Below are experts of layer 3 (counted from 0) of a mixture-of-experts language model. Rows are named router (the router's row for the expert), gate (a neuron's input weights, with its number), up (a neuron's input weights, with its number) and show model dimensions 0-127. Each number is 500 + 25 x the weight over its row's rms, rounded and kept within 0 to 999. Numbers have three digits each.
After each expert's rows: "comes after" lists some tokens at least twice as common just before its tokens as in all text. This comes from a sample of Wikipedia text that the model never trained on. Tokens count by the router's weight.

# expert 5
router:488543514468499477548507504535493487530486540499502533522505514473527471520540524506505454493492454539482505494499495457519521476501503470509481480492506495497445530524454504502499482530574466529501544508527511496488522512528491502520471525480504538516471501489496495517551510466505534545517503501511551484482528470530467536515497458479530446489505474516486510494491496499479468509542
gate11:506478514465503478500473478513471507530460526521499513499548559485542496492497507494537459459531507497485477503522472524493524512501438475486489487563511520495469505502503489516516479522440478562509521510519545498556501500446489529499482499521500525474518501477493514549479506521525503516518494519524488504512502485484470484510516479515523496545514568501466478493505502533524521497462
up11:506508516495503526514485466525466545493475518510517493524513522493560493481547481472482473510528542489493465512520452507542514500503480474482477505522529506452464498531511487480512470505511535540514496511494587466462540470483502501504494500522511538460519514496486501497451532498494525495487496486521479510523452497465519515517465475475521543547503544494517462491499492523488475524507
gate12:502518481495449495521485516505512503532500517490501463489515490506517493550479494529466460487487484478489457539504519497514522522492441494484542475514528484511481442489518519522531494485519465542494468565542539475476474515509470492527535494458522506467480493510547506562498517489480471495483505511534499505468457482467506483482515492501484530481502549498509497539489552515487529484507
up12:495514502496511537472489469530501552496489513481539474526482501533514464485538480493469527504458449491516522476475514484489503450504499503489448535510496527475463513516483473497533514515525503465522503478482501503560524478530538554465503506509486472497498509498431494509492493547471507543503468504527531500547475511491510536448523509503486513530538482487512531505529536508512487492519
gate13:509448508521525458496477464500463538506514511516513453481492529464510520460475479510471465489514504482472503496493430500483500523544538513502525478495487528464469498497468531461491505546511499488515484477504522517486477557493499517506522524491513522503507495495539486483522527467508517534534474537457486540467472458500502489507501485540454470482526549497482505527473481504512495454520
up13:458513480504463497504489489523501493514524542529506534515517465487504456502531495503474469542504500518534481505487512509470504508504498461496557476546518475481515471560508477505488407493498484494483504506499494486480472469493503514466456502523500490498520524493486507412527479521474519513483541468542506487520505501500485480502459492544473492538527477463509496509468511524497470516491
gate14:500428451480503524502507481508497466502508509501501524486444458511512427512522493507508502489493476498468523520490490544474486471487497478536470490512483487500457507476445491487487505527496509557481525522512503523527501484480489532502549495483502460516483470517480497489541478515523481522502502554490454492460471483474517502458529478479500505491506480482542490440539525497506525515526
up14:515569500501495554470459494480462503472476506542493472509507511477482452519503555500523523503517493494516487475531492497504491531507495525513505487537494511491504510468556491507481512424498512485516488503481477486515500517527500511514479495524530483491482544495498484513468535450516480531483465481487511480531586464502535482500448515508534504503475512502507473467495510468499478466472
gate15:510516500512467501510481467456507480490521482543525511503503518509515484498548473540478518471522489494540552485554452512476497493532494497515478484490514514493502546480502500500493525475495504478455510459532487509495479534487474489485560534520475539475538479498520497465517489445494540484472472496497508503530532498533522457479526480498475468477456541519551469514535506488489511479482
up15:523488534467507515463510499505554493516466476417455532540478482503499522499489479488530517527499502507481519526520475476540490481550472528520520471473497520515494493526533516526505470505495462470489510503498538458463491533477499500511546493511521517497511464502521491509468563507507541519530501492498436492533493516494472511528438478487500526489509480487489509504494530464489526505482
gate16:524503425468472485504497498513520487497529497512504467526418495495467508504526496507502459526487482512491501463455473550445526462513495487505513505496465485474516494484502478510452515495493542515502495458519521495507463535520449519491507543529515556499479433517499465503503499491526481498470515478553507488475496492514517484512489486558496533497521511494495486479490504502517474511512
up16:502492538484508501470519502475478536500499494482535546475559503503519476468470483496482512503507497493511508517493500472501481526500455475496499524483531492520458486466515484453544468507530477511486497526525495481490507437473518522536503489493528472466480524512548532510460508531493484489527507507484485528489518483515477581457508521508528490555459541482511480524552510492470525513496
comes after: "2", " |", "\n\n", ")", "1", "=="

# expert 7
router:494514484520532522548509466500470506528534486478481472484485470460509487494555507484509470495501533499491458514531502544507539482535497502488510489512548512503525496483499521530550469445434526524532531494544541495476459503520527520503501499509521479503519506498497503561511492526549484461524529509506509516521482553497506535503466517499501547475488515496464529497503493491480470483477
gate7:520520508518509493546511481492489475489532502482501509521545481492502522517515484515493481508494535473496504482507486548493518528485471511517506465488539471496509533441496473490510511511511546483450509441506502522509479539526516444479503484493567486505535482499483486492529515451533468449546465495497479442489464494511515491524515464520490457500528496513505505474561500503536502500507
up7:498500515528542496520485534509513482528555461478458487487513471487454531504524438514478492530497505506511530492479505495490501491463488469507527479498509498493486514498472519444473498517478522501489488464478514516482453519534533456495495517485532491518513538485490461440533547445492489547479442506495455478474504497527492514520497513519453504476521502506480489473517502508544518519525
gate8:487507474510501515560487534527481523490545470541481506483478461486468472534518508468504497499493454494496489511536507490494490491510543466541481532561464519528490492523483467504481524511501524520473505532505525540485512536507480508501514524519549473460486512490535515507461466496480518495440546508507538476498533546480490480487503494488453474526529487483465509515527512516483522472470
up8:571544521496486445537501533487470535518503544503513506460510505482533504518508476519534516525555481477490473506485483493495514504531476481504528485548489489517495487521488491497506489508478474508536511525518489513433494486498497493516515497508520426498490566508450483512522502505481526451495494507477529501469497473507490506488541464549474520513484514441501511489486534481519504477503
gate9:515510537484498497492471463488493524533484460505522491474499501512480501473487477520521520506504478527483517467536489497517461464497511445486476512544516462525495464508521484456489468522520491521541507502485513494467519485494464543456464552504466498544492521510515495501525540520469476486458527511518509535478515477513567515477477546482454516476500529499518502520531546474494542494496
up9:515551493480465487527548533560501525466530528534491502481530484481501500495506476530532511477489479506545562482512511509489513537462477562505527503533494495452506497530456499547518479477533548513502471532531499539524522467518492507512506462521484458503538541496511504469495479541456474482453493478530501497506509477519518502525495491495518511518502513521489511495511501519517503484485
gate10:488511482498496500442439465501509455557477484499490495506488466467519499491520515507476463519494531474510516512515428506522535532489496499511501496501548489458495508491521496515538522477450562480542510545491516490513523481510489483463489493526482479491496462515517514495493485506477540481529522507447487570464494480499504518509494450504490505498517517503477506515489461511524496486546
up10:512519483519507522453486478488476475537492501467523532482485535501538490476486533497469465530508519513516481495508456492513493589487489509515482447535511508468522509543549507496482506464483507463511476530518512497483494500539481523528479477514525441477528491472461485485483514503480512448498504499522481531497468520511494505533425488510494507476476484485507492460483455506517521512512
gate11:496546530512511486521495513545461483464486502510478500495505462491496541524485492502494498521480488507518477471536478529494529524496500519472491533477510511513523504493539518489509530489506497494511512467510504483483500524525538500538480564529501503544505493449464514559501501517523541499490523514489540494512481541505520543492522485525499521509532455451546445476506571500451490503526
up11:495523484475546517488478515489488527505512496493505493514480550546487458460472533431520503513489480503515488499446525483498479527493468494496468484491493559471493492513459532561493496509505485483513495503486540521481498461500499466507506509506500477516476522491497497479515522511454520555474530419495483491479526477476473496486525518515481511492442542519487525494478498499518509536463
gate12:460517492487496514512503507537516494504486485509538484512503510551474512468508488491542520546549518485448565489499514491475508478524520469463511484519518461535551523539533474499534459504476499516505556482506496500512521490472486486495496499532540449526502471503511471481529452534517509488501478521508525524518482531513550477530492509459484496516500511491524492569496516489476500502520
up12:516496493506471542449535497512535463471533500521479543451454523463470467507495558482478481497467491488509500500520486487511488539497511485511467502559504542486451496498495523534496492462494509514490507502536485479508487533525478505507523523482452512512430510500517496508490496517498491506508498507496524523507486482488452467513531544452489453496454528511496457459491516501482470519492
comes after: "\n\n", " of", " in", " to", " for", " with"

# expert 12
router:498507499477495511502492527507501518508544481536537518495495498536539503509459441460500469484528445487528524535466530470496539510515462492500490524481484482471541554513492474521508534478515482445539507519461507495526469489535492518494438499521527524498454505505511483496503509507506456512507499497466484509497521462497442521525492516465494489501526427483516482503492517484515515495514
gate28:490516462527468461529505474456506491521489473543497524529466486469473519507516508488525452504528501490498474492499491453449477495514473534509490493467474544495526502508541482521458513495524504471448450459526516510466472505440484470529483528488505537539522456502530500487561507506501484535485499498510480474492499504480552484492483498523458499482534501495502512487479490496481509474525
up28:521475489504452477474470472529482477481508495523478511517499519467515472464486466456493479457483483531533516489526509506467490500534477458492547497517475436509516509491498495484524525487487485520491506503515421552561484532491469483485509489493519503497471466478512501539541485496509518524503478494524498499488534481541492507528527488576507486476525540531474496497507507531511521494503
gate29:500510466480498525493517524488489485515517501502534523497476546491499520521490537520512474495506485477529476527522500521459526523507478508519473514426454556540524498513441468514499511499521464504533491484504512465512499505487489442505480508503468534531501503523541451533510509462507481536515452514525503535508504527460538558535533509517538508535511482496477484487514496464492513497494
up29:502502491459494522466480489541522493478505494508515468492488502452537504491510566547492533486492530508496426501529523520488549515530474515485497498461504480548523514488501513458545514494506481518527474456517470505478502480533487500486464500511474520527504447530503501486495505516542493526515463471487496479502536469457505492509512471464507501544544515474520510487458544481508513485510
gate30:530451503451524506462489480463513497504547507512459536499532546455510470486494514476491522483481490487524524495514482492483506469488505532510486470540522517495489520461451490502509520469461517547447482466493519527476505582503482440514548543489511475497498521470476470480525496513486518462520511507472502491509521469482493497528513513472517497485508526463489502525493518511497533489493
up30:556479503468514521449491463458516521482505478518514519526517505511539504511512465498458486503515535499507531525481524498506509451494483562531467473536486556497477499463485489521516497435494489517482494478484512509493476567489475465488538482488562469487503529500508514501499518500490524503534508519483495520503511464506486466525493519466539513454533512462497545469510493494504516500492
gate31:541476483525474511455567490478521470471492509511459505512476514497502496517511472513494555487513465504491501499513535516517473495528463487517517510499488441527546477484511479492461457510504511536488472498506555524538481465564495535479523475512502544505469501531535516482486490517486494487499454462563524473533475479479521514512481465472489498510484479520490498517522501502488500472486
up31:533469502476526493495537526502527509490482499529511493485474512464529492557531443496509508477486445481490529504469522506515515493527479445529530544521521505507551520463498502514465447496525500487495457492530517535496514516542453507492522525508537489510481528525515505510496516473477463482497470471497479524516509485501492538480514511494497568465479468494529487521490496516457525514459
gate32:515523520499491487509491487488539500490515467490470479493482507546494505479503477492526507506532495515509490462486516510509509506553469474438529477447485498488508543520534485474465534499515528446538491474509463509521451516538469496511513525471518472523480458525497498526491525506476470502471501526488494493484501525502485489469473503500509536455507534474563499483573545522502510464521
up32:508521508437459509500523493520497517508527525425471500507473523538496478522511472478524505505492500542544513533462536480514494482443546504509490477530520511505515547516508503538480504480476523503537507519462501461541502488510492487498478448522503452526494525505456493537521483536456508503500511477498493526466491528499477506470475514525497477528477473520507510509558520493531520503490
gate33:529496494492493474502517483499507514474513545491478501503486471482474516495505517480483535460499485478498509488469492482495492494470487421501452534501476476507482481466490509464511447509474496459500504525498481535497499507513495490502512537527429544547537537572519481490508477510492504466492514509502451480503499496451518520481522478508447468482480498518492512509551527517451515481478
up33:522461521507515496539489526498480439516499494511491480553493525437497506514489467488482480498506533515520517527510515478515507556479514526525469514492468535488479484521489503544481510526518465483525551504477523471460463523494487503538515442502496492470467469484484446513465480517550483482522522505483463507495500514502508498575472504513508481541502486505479485514494500517545523485495
comes after: " ", "–", "2", ".", "1", "0"

# expert 2
router:517506488527479514519522492472515495517518510498503477500454516528488490508474498468561516490545520508452507478571470519450479494540509486492506541470465508483489472512503497510519510471490565535575494484479526497500528495494473519500516467486491491509518503537520421531496473502517504478475505501477505510506483546486436476469475508481491491495509472513489477506541491512511469499503
gate18:492526507476514502550556528547505510487494529528469505489505491503480529484537520493493515496546521502493545506497506524443540508476483500513511514460443491524496561518503544482473510479551544482515487463517516543521450523507453473499477499468495485501500547520495485506535469494511478485486498520510464502480494495526518504446474515512496475504536541496515520504500515481471500469469
up18:532468494494534523531501521507529484427428508474510536478485507483510501484494535504510489457488490476538505518498463502514508482516506519466473471515488515556517481515484486504504508512483543513538517511476516500494474487476542524490501518518479491502488493448493499475493458468537484456500532446482510538515494475519476503501477466447483482500510473542530530511519485506547545510475
gate19:515482513438491491491523506480466476522481506533528506470503470507515526449494497463515506531497486517503489507506511506513539498516475539477533508509494522534498548484532479526495512531518519473475514455490549454475491494523503449482497493541511531499543476514454527521492474513493504492460468473536509594530503490513513499468474504449501488526487466475487507489479498502521514519471
up19:505477454506486495531512491452492490460483507516490534507448529510455512445509516469483473496504519519474491507519492476530506471541504494494466524483476542525488500508488474512500488494513511503517554501550551533502524525500511526527523505504487489462532484512455487529493425529552499452497500487477467475476500478469462531505512531468488475514496502527484516525494500510523500444502
gate20:483486468462497508492501534493521466496550529455519506515503472485500480496523491536534478511477497502523455498446540537501515499539483449485495501487508523489494532467518480521495503502511527480491507485437471524497478465491477489479481490502493469499479486517531478515565508481495515504534553507498449479479481507494483509510533484494468505476490539506454501549543462492477550541476
up20:498558543515505511474455498425506526488479494484518480522500512524522513485555500521502548523470579487496497499527467511505515491495539499504484545454541523484477513515473535523504483485464522481500497469526514468486535489517517491467502520492496492524473498476495479469491494489471454507528434516473507484483514513482505495521477506537491506494467513480529456514468512464491494493523
gate21:518550508477517543494535471497472566507532447522501477499485488484522498453510490483537489496526457539464545517523459486552500475500488506490540499523487519510493433506485550486513480463523535519506482498510494503536509487470513533484534492507472511479496545485515505509476526470492545459513480529483484529532484545504527462509531498515519503525518515486509485485476490507495516518510
up21:512499461495503474531492544533485472505549553515509504482456449439456510479523544521516493532461500507509495465508540485476511535500485553484509481507511524481466481501522488501545500522480510464497505479473500472530485493517533567486477457451532500505451514486521478509519500499510472477504496504486515498473489481522534515502567493522473475531506510502489497479493502500502466510492
gate22:503487487515482464498492478484489467489494485503536492472529532485516547479457481494471485492449510509534488480476510495513553530502496486515541510462507486552531524499494504465530493546479468500422499555560493517495521539529508499473521488530517499497498484518536527487491481537488485540495462522489512502512448503494503505505469505537517495485535490545474514486492493516497519454541
up22:482554492495509477528508490537523484528512493447433487480504479523467494501482522508500508464518490469481492494464522481480434488504488488510461534500504486494510496473457486519516470526499466519489510517548500496530527505462549517487451459495436502494476513530515472532541457506526520495519509492455499533511503512483500484474509523497464496513484543506472465490476525521538498472501
gate23:516512484472483530507471466505491477497477503514506502494444486480492526543498469461499447490523514509524468486508489524492484485488516479465466520507463522467524473485480435560506507490481499482536513504521543498545514501506456522470491501532553536505454486508460491560537495524497527472497469516500517464493472453532496514490498478503529459525476523523535500479490482479510497521496
up23:486503535449514522436471499439522490506507479477559490448491488513487495499519514494516516532482513530512519506457508521524547516556502546512519542483480519502469494512473521488514509476545478524491532465481447539511497500467459512513514490521470498466503516463494537539468483500501535523507501519467514502478512504475505497463473530505523503482456525495481520493537514488488478502485
comes after: ",", "ed", "ing", "s", "ation", "ated"

# expert 15
router:495511512468462502460516516503503523489522513508522538494480495493482540493458514466506531521525495533515491533539474511534483471529501537526468520488527486492552454449487528557502461500480485529486522472524465510528534447479511526497512511462503529505465511518450506441513484502556499499511470517516490504504480479508517523525503476478519498506526471517466489497473559513479512514498
gate11:529489474479478484477541483510498526516517503533518498515539524475465536479514516493510474521530529480519464516472488515499484468530453521519520516466500488552515527465484496519489474495459523486476541485511516502537498466540497510495525505539491430482490491580505487467507505480490516483501504484506446500514481499497532512505443501464494531487490511509480470507477506524554543535501
up11:501508521499532476497433491442450489518521489504446450484476501533518487513465477508482465495519500524496483502511471508504508491505493481500489459530533458508530508547527523551508496494501539509494473505471509500492480534498495487472487521471473542460504550502463464489482550476495484496535501505493524520495575483487479512510507486503492485471472481468519531523533486480522519468531
gate12:495495529478481473446494520498485487523465519485551491529509480502501482499478464478525524493513501536448481529485506478491488507486495453509487508501488529508561532564554475514495512521480472477516512495492505501525486543534493507474505475521471514488521440520441523489494483498491510502500460534533459515509505489484515494492533495477475500507467478521525527494567549491513483545519
up12:499512498515550522544492491466498505478525461493474481507476483482538486474504449512532505546483511482559533470500481493500512507528506541497546513527460470522543553504527500489520543476487538476480482506530503511498487517517461490519521491500481498521540501494512477455518565513496495473492493463447509466488512492537520497501455509482466482482494517487517509528487464481527551495485
gate13:527483439462541502489498506491500505497476480491493517508503493516555492525480440488496473568477527500493500504555507489483517488521507518537510465525489459487471493528504478509490513532526529496477482521549514515473459475481508493455541522529533534508515472498500522528500487511474443485506521503483509468508477507488477479509492479415511477519508539520518471485520474487535491516512
up13:496526457522496445484523498569539492504536486504557497487467516480472490511499519449439478491528531505486506502489501498504471473498458485505497500502483499513488474507466500507505467564504529480482492462521478516530519471484535498537479513498504513492508509494523475487483464512514483520518483453556494471494445492477517504519492534552516521518509472505527481477465521551479494499530
gate14:512501547475489509500482544491482503486584486505528492530541520493486530480470528519506517517537494518477524486542475503510486498514530544494501528558523505508438506528526525471528493487485506485510558499475505473558488520523491511474491555545547504512523464477480482513519518504470479515510494545491481533481537470493501491514510497525502505507517456477512477497512466494518469511510
up14:523498517491478502506511502567530483514490490515507486488528511537499501463483462527503496485443527463476477520545515453489495492530506487477512473499501482497542496500515469528472469541535492499493484489557505500496516511489483499486503484510442528469487517493536477466477489543509511460482484443499507525520500503488520467427501511497565516549500491516491505495503488562491479526488
gate15:489479467503530486468569501530530533486488459514480552524501521530438495555523513505508498534502507543545501499516502485500502488526452508472512502505458548481548532502499491499506473523510468539502509478524495492531512489521507493523478487538522514494511520500540490500507541510478466483506503483473456540523492505463484531503537486467529470492484499534516491498535511498541494554499
up15:506505461472464476469502552540474535493519487501531488477543493491499539486496517487508478504487452487537473513481574495484527531470490493499501514494503492491456502495528470514463523491543517493483462551492476506461465498453527496506494544485482511491475490510460491497514470507511521486478488517496522466533499492504463460539493467518497505499507523490432540519527552522489513514504
gate16:494491500497484495503512511472513488492502537518450488475556511507517448436517488524492481489494534478490522535457494518528505480515497487492440459497499537504441492476481491507497502514491493490512504478481497506469558471540502472474500437519497453485500516516491489523510485527507486477492518543542535517479481513520486539512558520462510510547493524465471547488492506486479510510526
up16:485511476541475479515510447499525500468495481456509519521497483528500498510493469493489482472503483517507511534517444541512500510533512533519532423499538511482489541472508504510488501534508476458511539517522495451496551500477536510502521503500473481507525444525550517455500516492537517533504511490450516500499488490494505463455500480540475477472525488525503534509498511519519505467467
comes after: "\n", ")", "0", "3", "4", "%"

# expert 14
router:487438496481514461468516480508517517470491524494515506466499465554505524512524507530489548487496504512524535477459481471523491480513505510460500521505452512487468516526495520467463521514436541513523537520441468503488489500499507482499571495516497520508545480480516508496466511497558510488503486491529468509524477487495486525495547446470493492494480502490486508468527505524519510533514
gate7:483543490532504515548531510487498519443480529535517545480430524485486515519482525480458491472541457515516530497504486463495497464509486547485538463512525499528463500522500524483497465486484490466483543456507499521565495445485506531487498520537489497490502531507500503493490475469509514508484513496517471526481487491497527510493532499495481463477521515473538497488472507472530528465508
up7:483523521505473473476449523532501492505519549431510493505561523468512500499427495473505484505503504494515478511479480572511495507463469503476477464491487505475532459487495531501513514521479478529495436546549501488488471492434502485493488505512509517471494508489487525535515524475496515500486499520502539498497481475502485472461480511516520487486515464530513506500487482530531475531486
gate8:457474486493519483517525511496526505509494507504531499485518488499506519502501563464468500519508494516477498493541498539477504519505468522512480517516505512474469486548558528451526486486509517521464474542474522480469519498501529516532517487522502404530502483483491461555524480501480486509486504499464485522517439501506473515513494536473472490509528502476508503452440492522493497495519
up8:453481521507479426508509490511515487481523466511547492455488483482459493499497525454525518456470532493528513478499497480508509510472500537473498504531494450493484476493518503464478459470499526505518476495485508511528450462447503503472517519558483517500505476487509539528523477509529506487486520471516459467487494511534511514478522500489505476484522429504517498468464521500505535532485
gate9:482442521514509505498512519519510551475454489526531535505522469513513523527463469517466491519536478526500474495520456480480503507516507455456553468525498493488504497521458531506521455513488499465482506467478502498508444469486513509532535466535484492499475500507554500489536508516492507523539514501496492480533498538544512507516535506482471454511465512513540496487510532468514536477488
up9:537466492524474506472491514551528487502570540530464432518528491529529501462485484469505518546465490521506496530503493534479522484501503495517505485478479471478470526506473497526482486497511484522471535513489501512466515508468481506476529509505493496521489514496459518471520441517451502498491481470457518461510501493514503508516479516541502513547489500450478486506490517463454529536470
gate10:490499482551470466481496468463494481465504501525497493493502499527512528521476496476473531494533524501503480479512520470471506484516511462492528496497510508557487505504530519476508552469461548479530482493445505489493496490519503491470492495551482512482480449493512481567516507532514507532534469510488480493532507518504519491504490483523501553482528525494523485491473476561512526468423
up10:459486555505529486510478483504553530519522488483484499533500511484506494475485532516470497494448525492507478516511535486517505539547514512522512477515484450508487487498487459522499479558540475534469485534516506520541492552489487515499523490506519510479511522478525506482525506501437527501506479466518517503486489494531511504477506474512561418481474530521510470534502517506480500507538
gate11:506459514458507521480562508527491483531443510482520502512505528518500561505474510527495500498518530508463546497519547498497514535501508542493477496500541497496517528470483529478464504501534479501508497499497461445507491562507470506512474518514481522475503507480500522513472482557548517476491560532508485491500482506523503508534493512487480463471534520543492486512487505472545493461498
up11:501465526495499517524510501495509441533476494489489513504509507515512516498507526486498539493497450515548451550504472541498532513514486500498514460476516474527504489533514496467498490530506495521557506508531574552488520493507517510515501480474529508482526465544552531506531518517500524484481500457512479483506441471483516502558518537503509497497457480520451496528476480501504486505494
gate12:519501471462557521536518523523486519542511498557510473451491541527454515484521501516505488482525517505491463512493518533461512498471495524505543494483518503472462484489470532458511507540546485497517470472507503505471458475508504551497490487497483461500471497509486500522485525529508506520539548487482453520501499556468525492496492514453480459491482493522501520509538485498493541478489
up12:457502490465484476502477456530517472525505527544482480449476536532498514509536497479503519486516518495465510498507484500503479513527485519426509507439497497497489500486495469489470479470514494501510532430519523505508507532504511454523505464490495556497513472521535529487529485474555503525491469474515541476510497555495529503532475488530515469480494490523485504469507506533488489527531
comes after: "-", ",", " the", " of", ":", "."

# expert 4
router:459493527503515520509445475454534517512518496533487487501506489549509494496483485480464436479497506509487489485479551477474513512458482468508480524485470505498477498472447499428542516493514478467473525495506515522522509514514541553503473529496469529495515522516475460509460511481522499470499507457530526494508531521513514513529516482491490531527562490497513518536505492513475540492503
gate13:502481474507511539528519504499541474509557466500493505517463485508504461500506462474511494497530516497484528481541539535481506485467531480494505465480515552509494512533512483513484532513500516511498445483500507459519512484457526531428565487523545507498512506467553490479462532498549497485504532511519473512490521500540500487509504518530506509520489510494535494485526458453489518522507
up13:542529513499495537525505518465445506474483502522485542515486494476443525473484551536479540526517532488495505506494499494542501495499514526517481465483485517500494493512497510475516506516485478521491490521473474442459501527563494467525500520477512506561501555501506463500511515471469550478510513534464484505501506547505477485495513525537486536494493486531483482485445518499501475521531
gate14:506516484530476475511491497532432499473485485509452480538488502494484513511533488516505475526515492564496489497542444492503517501502522540541484498476480530471505524499528485485499506503499519501502469486520482502533529536485505535498530489502527545494505543538535469492500534458484524484536456485503536537517541504471494515475513535519487457473522491474530490484533495486527439467499
up14:548550516443516524496496514512555524482509515522507513490479518527482462437538517485477524507450508457525505510478548510519468493499466466508486476456489543453521458552459496538505494511508505494524522518487494488498480488491510510492462500484522487495509499507511513491485527482478542487493496477509462529471483504527516529531472498481494432495491514513502472499505490513537526534537
gate15:539468542518494497522492475497528498494500504507488537508488513523512544471485511454453513477521500498516473473513494516533482502546548482526532528473460514500526484526473543511494468510507479497503492506514513527500473518510523501517507470511513516498511509485547524546522473521443519490535484520437555470535501534485461501465555495509555529506472495462514506467516510492497522477489
up15:500507519454491470481504530496494539503434464489481505510493498510469515520507498561507540518512514507473516508490502505493534478486514541503502534451555487441518561493471497512531499515469478513485501520496435509517532542516529525493489481527497489489490490495522496490511482506510506514490438558444500516514522511522520473533479498483505524445506540537534491478514504508493495507496
gate16:512469499496486526517513496492490546515465483530484472495497477510519499503496465513511523497507495544512521516541495489514480476464517543447484512560532543447492499471471533526543458502534508517499514487507444492493534515502459492525510494501487503467486540473471505493495514527537462498470487557484491489516451487543536485529535466458523481507488491472499494521487505505485479490549
up16:534519511536500457489515495485448473504493504519496525490496510574481547527494471458493519486523458472509528492537505504520495511493540440524563505503528521494515485482488534491494509532485511512477522478488523496523438510561491532502509520471540519468554516491514503488501505496460483470489507502450479497475513485492504498482527478508510469501504454516521542521521488469521527522494
gate17:494497542472481526525509483512582455486490505533502511505479520514490470531468490472486475488513507541523497489503458486474520506518524511478483520479462543501528542438503440528500483499509519520481519465533515486499519505487466479501521503491514525488486481575531491517506476507532521493461492516503541505489479487521493478496506507535511508443469516468519501530494497537476509477551
up17:518500480468493451459550506504487492458540461528470487493462507502518491511495540469480525463448471513492510525501509479484512443464514542503467482480528509511478484486483496524554528487479488489508505480504520507467460515506454521469522484501500544539512509498537497487477517542515497496457477522464497498471512492503487518424542501433508492499514525485506511504516483503483499503500
gate18:507498504492532499512475486522527514542484511463488489475514508464542494524502483526503537502443509513521497479496510533459468516476446544445518482520440496492519508475492509565481537534489492522474496490511494483513498493497497522495459519494536513478514522499529526477545509487488481521497489512494469530473462486452500574501482519501457521503489506475518487448525500518487543529503
up18:485507543481512497465539503484503493505493519525511499484493516455503470486512467527543469505507501489496500492503528504475543499492518530466474465503470471504518516494548490536490507509540521538514497444487466512475483498502495513541512504469504499454478501516498537479555468477524519501471525476445526516485534445537518508533482555466494495496455503537522529493493528522541461479473
comes after: " ", " |", "1", "|", " (", "–"